Below are experts of layer 7 (counted from 0) of a mixture-of-experts language model. Rows are named router (the router's row for the expert), gate (a neuron's input weights, with its number), up (a neuron's input weights, with its number) and show model dimensions 128-191. Each number is 500 + 40 x the weight over its row's rms, rounded and kept within 0 to 999. Numbers have three digits each.
Before each expert's rows: a language model's description of what the expert responds to. This comes from a sample of Wikipedia text that the model never trained on.

# expert 8
What it handles: Institution names, copulas
router:495570536459459606542463555570574503457430454523458509527526500429540555560455449525550487503542479489460518532483514467464535504456481543474482501464567472483431528521601486472472450449457493
gate0:462441518506413510516561408512533501534523497594454503497484466434472471429490505482512521579493536554494560528533502491547516516472565451441515518519543554525500490482429544460537494469481526
up0:512512499389444480538533496517454490434540471578508554466500466452502518513556476509546528523486473516533413503442478514528432557489569511553544436462582520483502485437568562521505505579434522
gate1:524574472437534553518501448524531521540543524588507433519501447479496450464451512478499419500520462466508536485490495543506511531518505462408500594489512494409540429473523448497558531518536441
up1:508493509472515439563464513546531522592450466555476508508542523503561475495531542530557505483526513451507515499511436474521444449505505447491484576563532488499462543476482481456523518558480502
gate2:522440516485474521510527475518478477584509469530440471487564453509487456567544496510463446507562492518471568519544601452480513465443551476482465553509514439450498541552514445538516474527526506
up2:509505516507479551514520513440517521495507515553512472540591457503609478519423579498510461426397514467481574401538466408461518462477509482558475589541516477472477518473451495549503459466538545
gate3:536517497463458511455553460440446592449552572532515542435475493478450596522450413530529469544496456502544471498401480495512507469493467515501463509494419471511542503482501502526455551414415494
up3:509505521443463491448467505435483502456437578507527532530530531542446493514496512496495413529473489487557453447535497489562482478506533515456500494496455488533581486515550455527453493483534515
gate4:458502519447458464542471411518477468504556531448429521569545486440513443559481467533511501436537510518589513505448540488428568489497554518454520575512518466491547450446527479428425443574485410
up4:508515516511490539524461513495535475423513459514566495443492526487467575503472521441510485538512472466427481554466544504499546540482497440460448451555513451474479547574497552569512531500567604
gate5:495512523500502477532501502537612557490473430436524490527459511517454519514516441557523503552525475586519505407481499540471524536551476507459505577496443582563517551516504567507505558477536489
up5:510493543452428511495528476485507558442505552514565486459542446514516544432548504455502500487445528476457475532522528485458530443478503504509465448513552497500577424441496434504554517461528593
gate6:597455526473476503423502563527544486478477453538438384546423464434502428533492482484489464506492502494482523454492518570506448488479505512506449561530536486517520518519525545483529382525463488
up6:519493452506498502466447533508433543489459482453469439527450487498543476546507530520506510423479545553463496431494506494518442557495474480509476544487496518548503528470487541474450491520412488
gate7:484440458549427537479529505482442469454540499593490463462482521500499539477467549520563453469596542466496466493515491495515500545552489500518513545450494448476441592508490493505500444458567444
up7:620540536463534467520418487462565571518476491442501504532467543461505482487496463479476592525539458534604535499462490470451437485453487507528486532518519526545562431474462530552554478559455525
gate8:529504521532494527536484576501494474518498480547483511515555519503482506505497510547452463492509441527550514589438472467569536462519441521409425499591548505493525478526453493482558478464521486
up8:498497580548482494516459546469537450550447474575460474500467527498503471476529557516480504549554471492522460503499547518552541558493583538486473471491583451472493456517479462431484490527514486
gate9:492559432479499545478482450531516542511555460528475486594511525481461460486511582456507464442550540473518485535455509532432551440544514462549555477504520502615510430504500446473547541474460485
up9:527598486424508535605478399545491537531470462510528549540524453506445467469507435516516478535533451510523512559441522444514556408533470481435588468506510514608424540499541485519534543471476530
gate10:603515509488531451502507511597502479438426451479570531575476501516463592549528525546414493453512523471534505499440542511583455500484393501499533500521526522391465521479504524550513520490493493
up10:505521496515451471459525559521483444484437414529559540516460479475515482487508514498476492473486450392433500516452535494556523538535495494473505455508502454495518539402463528504489539528526480
gate11:526557534468510591489578525576530533561584465532513508490451535480543546508482512557573476522480478493448538532503521494493545546486486546531491493488576525486412501526527476488447424546498550
up11:525542454422503469477576458491469476522496540403487575470433466476543478548478460530549490506483474449531460508476463490519485468468575548474481497454480461533382475488498565446507518466572450
gate12:536482485527470461490505519456454494438450496498464511425555580599507539538498495519490521582525509503488532524506524538461461457476538514475463503487482479412501436482419515507522400515456542
up12:486513527485525534543491529500449510452481517436482453474479547497453532473537445534494531501538515508427473500525435499468465491513422495500498462469532530470519508470446543492582513540529496
gate13:535529523452503485509440520531490551471522563494469572467452449438527571486527546474534547496545504517505484534560483496481525471532476501479456462482538531491559489583496503451468506475533486
up13:519550466495518568498477485479564516496557463489442458534455481473546558528471522523412565470480484549517475561502486468546559419471467532429531456533475538494581469572517529486419478456450454
gate14:490497454533469486518524521539494423540489497541471482498554501564567462537496512399528489467506526517476447530502458501486507430487526492589518543602529400550440502448599503478500505468445415
up14:520486474477525477502511497469462478462546490471417550549496490478479533504532542444486487521472503488460489438562488514507482528507541540483463545520475472478542479461524613494442463426540495
gate15:523482550429526485525578519399501550548489498475558492496496441454524491545514489446451545476524519486530528517399509450557480502509505476490464494432498521536425453531421537441582496506505530
up15:461534486418488541535444476469566442523498437584529494472520480563585480487533396509471478513597475505520483525522487514505533446494577480560508491490449491502535493547519548424513479520559542

# expert 7
What it handles: Table cells and parentheses
router:475517547463465553601484534505540523455513453471457476472551564450557534532446460502565478490559463492463549540453526499428566545449498548473480542457577463534443517477596529473505444459445480
gate0:514525463543508556475516535544522537555537497496488441525537464510393519500524444501475507477537498511472487581567476568436463510492494531483496526491449524468615481521504503455551512453513496
up0:536474486469512487511446514508500527461470526449560530462522470461585505466505472458506480574471565481500592465429470423491571474477526567549451446482525485493500530582484536517480526516516508
gate1:459431550477492406438486517496438463540527499424504455533509480499418495442506490501499577484514419516568488529505563509538503431518420585550489540377508522466496542517517460490522547545522542
up1:510524548469518523483408461543554503478431435512543556431455473495469612457509528557518504517542434530470527521461553512524542416493480543483488507502406521426488561522492501548483521516497567
gate2:534476503505467475460541547564558503365602470494495477548516594494545549438497509500504505445434486459513537484551474520545490530415521510471513467496556573524489556451486488509518455513481500
up2:498489508523469560519487530501451526570420564501543496451538522479398507534527475498510534486432535439453474501509537509463500432518507559515461490477504406487500508447494556508471516441523520
gate3:464514471449533547482520495500461518571508458396521522477510525501473462485474468547525457517524500508491457493462568582445468483472523473472504442560489460561432487520483448537529532512509506
up3:499454486481558488522500481441496505477500503476463511506425453453488511461495485478553445516512471451545566551475501430477527565559442448474497507485525494420548456477499577476481567533586469
gate4:488448447541453534499480560522489501485462513439448435505430530495463506559509494606519431510449431496469495443487553525499471499511438442528516572557426488425496552468502527530512467466494434
up4:455529482475531475559536526459506578562527493526575541469574483481496509502489508463498558555520596505506494536502498461522512524513485540425440490503580492522490553539548516463463520456515534
gate5:490530487429460600497463480490487507442477552503495482535448505494493489534506522429576512489497528518546524505466541577515494440454530463454412455456505479507570460533522484515528505512403467
up5:592479549451577450489496493479461537541493514524525518495514489535492473551485495513499507539496527568462485460536475470550480556506527522493510483559516487508497486469529509446514485501526495
gate6:437453606496553525572485520498479458493442475496491506473489505520538400497553470561525453588565568471517522449508487486510489461501474521466471502542568493437476487473513478570430507493465454
up6:509505451481530455484496463443523444548570515460537482466517533573441553485438545492529537403467424542572548555480478473539536554554515507523548516469462503548544532460536489448488575482507511
gate7:509507463507573467495541469461516531545533512482480477420534507541483546441504437500474404527514501489434560482506507527517556460415533466541456528558437504467508482479556397477464510548490536
up7:511528466477562507576468471521510504480466492552495538472496476496461387508474511522456436429465566498526478472617471611520546467563549527485598510545459531540455463483468544552456474514459471
gate8:479505470502550525509470503455476539523414619436483515545487463535540511482475477505490550523570454474559480539498573564481449441542435512558540481487471521470528576478474502444539486499507455
up8:471507506474502467495465504501478465513511447457518561523545471577489568514481509511551496526478539425471490506535507473510544512535522545401536543578567567476455410501527547515515483478519478
gate9:460494415451561481554614553541539525506503530474504509518578528459477472509506526442485554420486458487517510495468542543507483507476458474495559564550555525535507479546486523423501461517563456
up9:539461520531480603445533531467504491564438516484506470467490583579536499554529487488516467493510489507565432545540493509569475473552530533428505502430508516480419533602531473467483476554522519
gate10:485482478491480513516448494509472525547495465583449454530459531514528483446633493465437500478527476440515477489557575453488498494488455463518551557468472598489577458469483406571512535524458451
up10:489497522519507524547488496590511528461497450530468388537492454481504415503516467488477511487486466540519493553451550548452518494462484503465540408494476483506489464485527476485517537600475465
gate11:481498429567492462561509460479450511550483494570512460492500452521554512544480524515481455458500493465449510589485531532505443548507489539467510514464506445505468507561502573530522497459445494
up11:439517502496503484562553528525488471443534531519471494511533451452549509514516488509518406583480483526520538483472497501451517458404501522509555429508518484472464519526516415556486543548453451
gate12:457520537509543518428501481482519525490544476475513429419571529501511503571513562508491481460497440499563435529514487582504551446464524542452452425537431517466474492441520468437505504514498569
up12:523468533473488463504482453451544505487508488526548484537550508514474490492439445510504530543547570539509554487459438490497479527530495533442541474477504507556571528490446481547473437495509515
gate13:496467468505498500540512469465499508510562531503470509522484509485565440530511503472488481525450573497468559551475515456428589501474430545494496573445535483443482469444474484604420466485561449
up13:525499476503562589549521520466428491565502542464546450550484524519557558540498414518508441532478519487542500564493457453532490572524403491511526485574466507482486455444476499533459513459491490
gate14:482516627511487493456426430492493441488519520542436458558489483475537523486502535473484476452474489470485481478471513539493454509475459496518603507524426444473527532505501504457426534474473504
up14:580494437492496531514470512492489475534571583508487522480491527456546514512477440517503466507529514493545503560543490516437504433486514555534508469522529478537460497523486590513489545582451496
gate15:522504534548531542488510479468506548463545440513473496571519490449499515456479558517481439437507544535514464467492486510436498516451474539472505472482508558529522512537476389510432544468552383
up15:493561572530453491523520561486407397406496507536556433478455490479541538517481490507483549493483417439476500479469498453540514485573516514522515484458465481425463458468526497514484491546498509

# expert 4
What it handles: US places, articles, table numbers
router:475558545470492534563472526479539481439485452501453531502542519403532533541457506527532541456487457484486564543500511447409532581444472545515484498475568474508461462497565531484453452447411510
gate0:513555543539500500572480417429521544496531499492496486413593498445511510559533519452514469474481454526511445529501550489524488499573574524560520550422477561489533552437469446489466419508455545
up0:536483540493486469482471455476502573485490453527495432529486468598520533494440447503486450466472522471512454479492526500523511509559498526485486549464491517472510465476499461506481441513480522
gate1:484525494560492491520519474552506420431430515504501481490537500470487498581494481428513552531470471541526569475535509433561528492507535456526438486491475486481557486495510468518535527457497455
up1:498495484508538468489510498488484510450394463390506361532470562567526516597424504549536491516516513468568489540485499535507516592579506511505529438529486461517483487463468451494469474526482454
gate2:559442556494384530498524490508490486497459514466452483495490521575457454549502500525446545536479494447491439522497509461469450505467515507521488484552507538508509480455491532520530496490500517
up2:509557501475469483503434477527449487495476513500547484474514474508480465500497475505472471561570486508526495491523411474526496541487540527512486489487508489542480606493528520541483518517547544
gate3:537450555497524521508511546484525524493541457493500547500566510488534561473570489471466562485489472515576573447473507496465475524532505532510485524485521508501492524551431518528524480513458488
up3:517480466505555501542486542571499493493544502433563450520534502561509494502520534487469505494522537468620556522518533498522525535441473474455544457513509508537504531521485516490451513559515463
gate4:476494492521483473553451513546437535465525560513465469462497505446470505481560475483493505478496479434516452497546487488519461483558428475495522602474505445469449488438594488489424567470395539
up4:571519534544462585531474489510460530538558505523476536529476540517575475562526555501500480468499500486500515516515506517490541508551466537499496415550518432484508545525414531477502551548435544
gate5:502473579517447509543492589470496502523488483508441516456518476471518494514498538459428468575481491511498460511500524470464502567406403536508498568470483412485520489496497521514472568505490483
up5:497519486445547443526410480528524441462497592464526453502475484551482519477439488513494471474441498478521482576493506494514502411444506523502475472518524546556532507481462465492520425514439421
gate6:561449527514528438530472533553519540453519492522553503527520459420492532525516488471489536503500524528573569524475510464505484491481483515465483504472476540536529481475531571476524516446480444
up6:514491500568493521489466502532518514512429526508443440485521552541455492533441472471512520437521531499446436449504508517551503483530423443554437555522495461478519492404459398534515467494569497
gate7:471493423522515519539424501511516566422549565487459528520538529508457508513470535542459470486500469489483547525513502559429517544505491568513526474415522501447496572517526433473523465463462529
up7:507489486474495569469529517465556431606512462452517510450518512518502492482456475517416516519534531528473442502495525494458575496444486533521502489530453519515585515445505577528504476490461560
gate8:465468459420503536485553506581482517472509512563502426555505537449492512493495503473518526534492535523480491487491464506520512488479514564499489430569479465455505467482580570467508502435410485
up8:477520454534506486510495516453487534483441443498453493436558516492594498504526497463496575462509503503498449493465551508455504520539516451532537471498518568563511515526468431413542487528561422
gate9:554440529485475475503407558528479510544565505533502541482421526548435497458506435517495557476433514479525555523436517504504502521544536550538471579498547503457554417544544444550526518517523554
up9:510459510492504490460530501487557533524522563397496506507615536524465487535530569489530510533479432485528510559562522497533501527486464547517455486530435480563525524440534500539549581429523456
gate10:540519514503524489495519493588484423505443473534515502469452447453490541459530482432375508456516480411553476578580527568506502511508535507447512419526534560484540552531472452465448464427509494
up10:472527480515482551580463562504430510487545498462490485449516520484489467553493561511575550455515558543431531531442490473506445517519501515521457488567508477540475538459556504495460504509506576
gate11:463497484509515449510433554491570508475565444443484501492528488572454441548427460521482466496485438493487537548497507441499476433546476522584483527526430488488465431520463446487441518449566487
up11:501515467548553491511372457448436527487512536513517514513457563519491538547481510509446506464459558495543474589556524584497504587505479484480514478517528509446463472512465530529516503461462494
gate12:464461540559532504475492501616544511470480506521517466494482452434504541537578485518509542482467518531536437512545428504549479409446471486526415437507488472539537476605573507462493484504506481
up12:471428531515521528482546522566551493557484501516461335494545485480471506527528531509584492509489454582495510504558420505506479466500494552490474517484524482485463430512559507516435538471494550
gate13:474479462461426442497487519488517500451442503554455522540492442520462525554466484544493527528530482445525419553499508488500512518469551506419520479502528489469548510523512493551508506491446445
up13:512568455513492475545564467497549508555451503413538438458517502463489471540510514474482468525533496491533455533499502521518553522564540529486488519467473530467479498491506528571477504520526502
gate14:532504560427451556501490519489526476510507421498502360500520513487553518474492522510564454494554482553515546515512492471463453475540498477396557414430483520478466473523461480455497482528460522
up14:486444563470470465478526491467436493468544599546483577555496519513565468546502493445509465494562502466515481417521457557570550508428506505574522477486602469538500427513466568539525439462526457
gate15:525451530566470464442573498508504520522460475504471462544526504491429515511517507523412471501549518529440529424540467461484546523497548567518432560604506443451516589545510466433530513483504501
up15:446545525482548518527540505510481514511575518481525477547500457516478526496437480486520467507529496523542459554485493495575535522497491473469526512483445465469413493463470555528416436486521527